From a checkpoint of a small mixture-of-experts model trained on Wikipedia.
Size: 11 layers, width 320, 159M parameters.
Experts: 64 experts in each of 10 layers, 224 clamped SwiGLU neurons an expert, 2 picks a token, a softmax router, a shared expert of 256 neurons.
Training: a variant of Muon for the experts, 1635M tokens, 6238 steps.
Below are experts of layer 3 (counted from 0) of a mixture-of-experts language model. Rows are named router (the router's row for the expert), gate (a neuron's input weights, with its number), up (a neuron's input weights, with its number) and show model dimensions 64-127. Each number is 200 + 20 x the weight over its row's rms, rounded and kept within 0 to 999.
After each expert's rows: a language model's description of what the expert responds to; "comes after" lists some tokens at least twice as common just before its tokens as in all text. This comes from a sample of Wikipedia text that the model never trained on. Tokens count by the router's weight.

# expert 23
router,218,197,237,181,203,212,232,238,201,196,195,192,192,206,184,232,169,193,198,201,176,208,172,224,174,193,210,198,192,193,197,198,179,207,168,192,202,205,206,227,204,198,175,219,203,226,223,215,222,201,170,192,201,221,198,191,179,215,210,206,201,186,219,163
gate5,199,210,210,228,191,186,195,184,197,227,171,206,209,223,185,202,199,218,190,189,180,188,162,206,194,205,189,205,208,187,227,195,189,215,198,192,184,190,187,211,219,207,223,176,221,183,217,157,218,165,178,188,192,187,218,179,173,204,237,218,219,212,195,170
up5,168,166,194,229,192,188,189,187,178,204,184,188,203,203,178,181,206,193,184,207,220,183,172,196,201,195,193,200,168,187,178,206,207,204,233,198,166,202,205,223,232,194,174,208,244,200,194,173,212,197,210,197,220,161,203,161,220,194,230,185,202,214,198,213
Description: Nouns for arts works and roles after the or a, such as novel, album, film, author, actor, producer.
comes after: " the", " a", " and", " of", " American", " his"

# expert 22
router,196,220,209,202,169,200,201,223,182,212,213,231,191,218,184,191,199,170,223,197,175,213,206,190,184,189,215,193,207,199,180,157,192,200,179,179,227,213,231,216,170,201,160,177,220,170,197,209,215,188,177,191,205,212,203,204,214,201,232,220,192,182,217,190
gate0,192,190,229,212,208,210,189,169,173,183,209,172,203,180,222,184,172,182,205,184,177,187,164,253,188,211,198,154,217,155,216,214,213,210,171,177,192,192,199,202,195,221,183,193,198,195,217,196,195,172,202,188,170,182,176,204,183,191,185,207,212,211,215,230
up0,226,236,198,192,194,214,175,154,175,180,170,188,197,214,197,190,191,215,198,197,222,219,187,243,212,186,226,175,227,184,203,188,185,207,204,176,174,202,165,180,185,169,194,194,192,155,187,223,205,186,169,195,200,172,188,195,180,194,224,212,222,224,195,218
Description: Lowercase word-opening pieces after articles or auxiliaries in narrative prose, such as fire-d, dis-, mis-, sur-, dem-olishing, sch-edule.
comes after: " a", " was", " his", " and", " the", " to"

# expert 61
router,200,189,169,205,210,213,185,167,211,208,213,176,208,197,204,162,229,221,180,156,206,217,208,193,185,208,204,208,186,197,175,212,197,183,215,245,221,210,175,193,155,191,176,191,238,173,165,227,233,194,226,194,218,232,196,197,205,189,239,196,192,168,198,176
gate0,173,202,217,195,188,185,182,222,200,224,223,227,204,179,184,197,179,179,207,232,229,217,218,199,190,209,232,191,179,189,203,189,216,181,196,168,233,223,215,229,222,202,180,191,191,202,198,220,184,210,169,212,230,216,217,211,218,228,203,226,173,231,201,177
up0,239,218,189,192,182,195,199,214,200,202,205,228,185,194,177,204,155,182,234,224,204,212,164,203,205,190,225,199,220,195,195,173,207,200,203,166,201,204,148,189,146,204,174,159,198,186,191,209,201,232,169,179,195,176,188,195,215,252,199,203,173,230,200,205
Description: Line-initial table pipes and list hyphens, plus infobox field labels such as Born, Date, Genus, Class, Preceded by.
comes after: "\n", "-", "\n\n", "\n ", " classification", " information"

# expert 50
router,198,195,202,208,203,212,175,248,198,202,196,184,206,195,198,190,179,176,200,173,172,222,188,226,194,188,177,179,196,190,163,211,171,178,200,176,229,197,200,212,185,212,200,190,199,208,176,170,229,210,212,203,153,224,198,188,196,227,209,244,210,201,224,169
gate5,212,206,233,210,200,201,238,180,227,193,219,182,186,178,214,188,156,201,204,210,205,189,212,172,220,188,224,200,197,235,211,216,189,204,210,193,221,258,219,161,233,163,208,180,199,221,178,211,239,197,153,188,203,240,204,179,178,211,199,186,217,230,180,197
up5,180,233,194,178,186,197,201,251,204,227,203,206,204,213,235,196,172,173,219,183,226,210,223,217,171,185,235,227,198,193,200,203,161,222,173,222,200,180,210,227,218,224,187,200,184,201,212,187,208,190,178,220,203,200,203,206,197,210,205,218,177,198,200,186
Description: Common nouns right after the, this or his, especially time and event words such as season, week, game, day and election, mostly in sports reports.
comes after: " the", " The", " this", "The", " his", " same"

# expert 24
router,201,202,221,171,183,203,213,191,217,178,212,211,193,171,208,164,190,173,194,170,199,181,204,192,217,179,177,215,206,180,207,239,221,218,192,173,205,198,200,194,205,191,165,208,189,209,161,140,188,192,158,212,186,185,184,166,200,213,180,189,179,184,188,208
gate0,208,205,193,212,257,211,189,167,190,200,197,232,214,204,208,207,224,214,232,197,223,217,184,207,178,229,189,244,225,177,210,166,215,206,201,211,206,207,220,205,169,170,194,190,205,200,219,214,177,206,175,221,202,201,234,206,187,178,197,223,204,194,187,224
up0,216,191,217,184,225,188,201,209,200,196,197,187,187,189,204,180,212,237,187,206,185,214,196,169,209,201,217,211,182,193,223,179,210,208,236,179,194,219,180,199,188,186,185,196,208,198,172,213,179,198,217,213,219,190,204,193,202,172,207,200,200,206,208,204
Description: Hyphens, dashes and slashes joining compound words or forming markdown table rules: top-rated, in-game, 28-minute-long, |---|.
comes after: "-", "|", " Al", " al", " All", " UTC"

# expert 49
router,215,216,195,200,190,193,172,191,204,187,164,198,186,182,246,200,195,181,161,231,214,190,210,211,204,199,194,182,195,200,164,196,202,191,176,194,234,180,180,182,206,199,233,161,234,209,211,194,192,214,215,184,199,224,192,221,220,143,195,237,210,177,225,158
gate0,221,186,194,188,202,205,169,170,190,215,187,192,204,191,183,211,233,196,214,211,211,190,216,175,181,167,215,255,176,231,177,197,192,189,187,204,244,191,177,202,151,183,143,167,201,218,217,176,221,180,196,167,206,183,219,233,203,206,202,181,194,182,215,242
up0,239,195,237,197,219,226,182,218,223,177,182,180,194,197,155,218,185,200,203,200,191,217,139,200,210,161,205,220,214,212,181,213,221,209,228,191,189,200,183,180,187,203,197,198,221,213,195,192,185,198,186,200,173,179,187,191,204,199,170,206,183,209,178,249
Description: Pipe separators between cells inside rows of stats and results tables, mostly after numbers, and occasional semicolons in lists.
comes after: "  ", " 0", "%", " 1", ")", " —"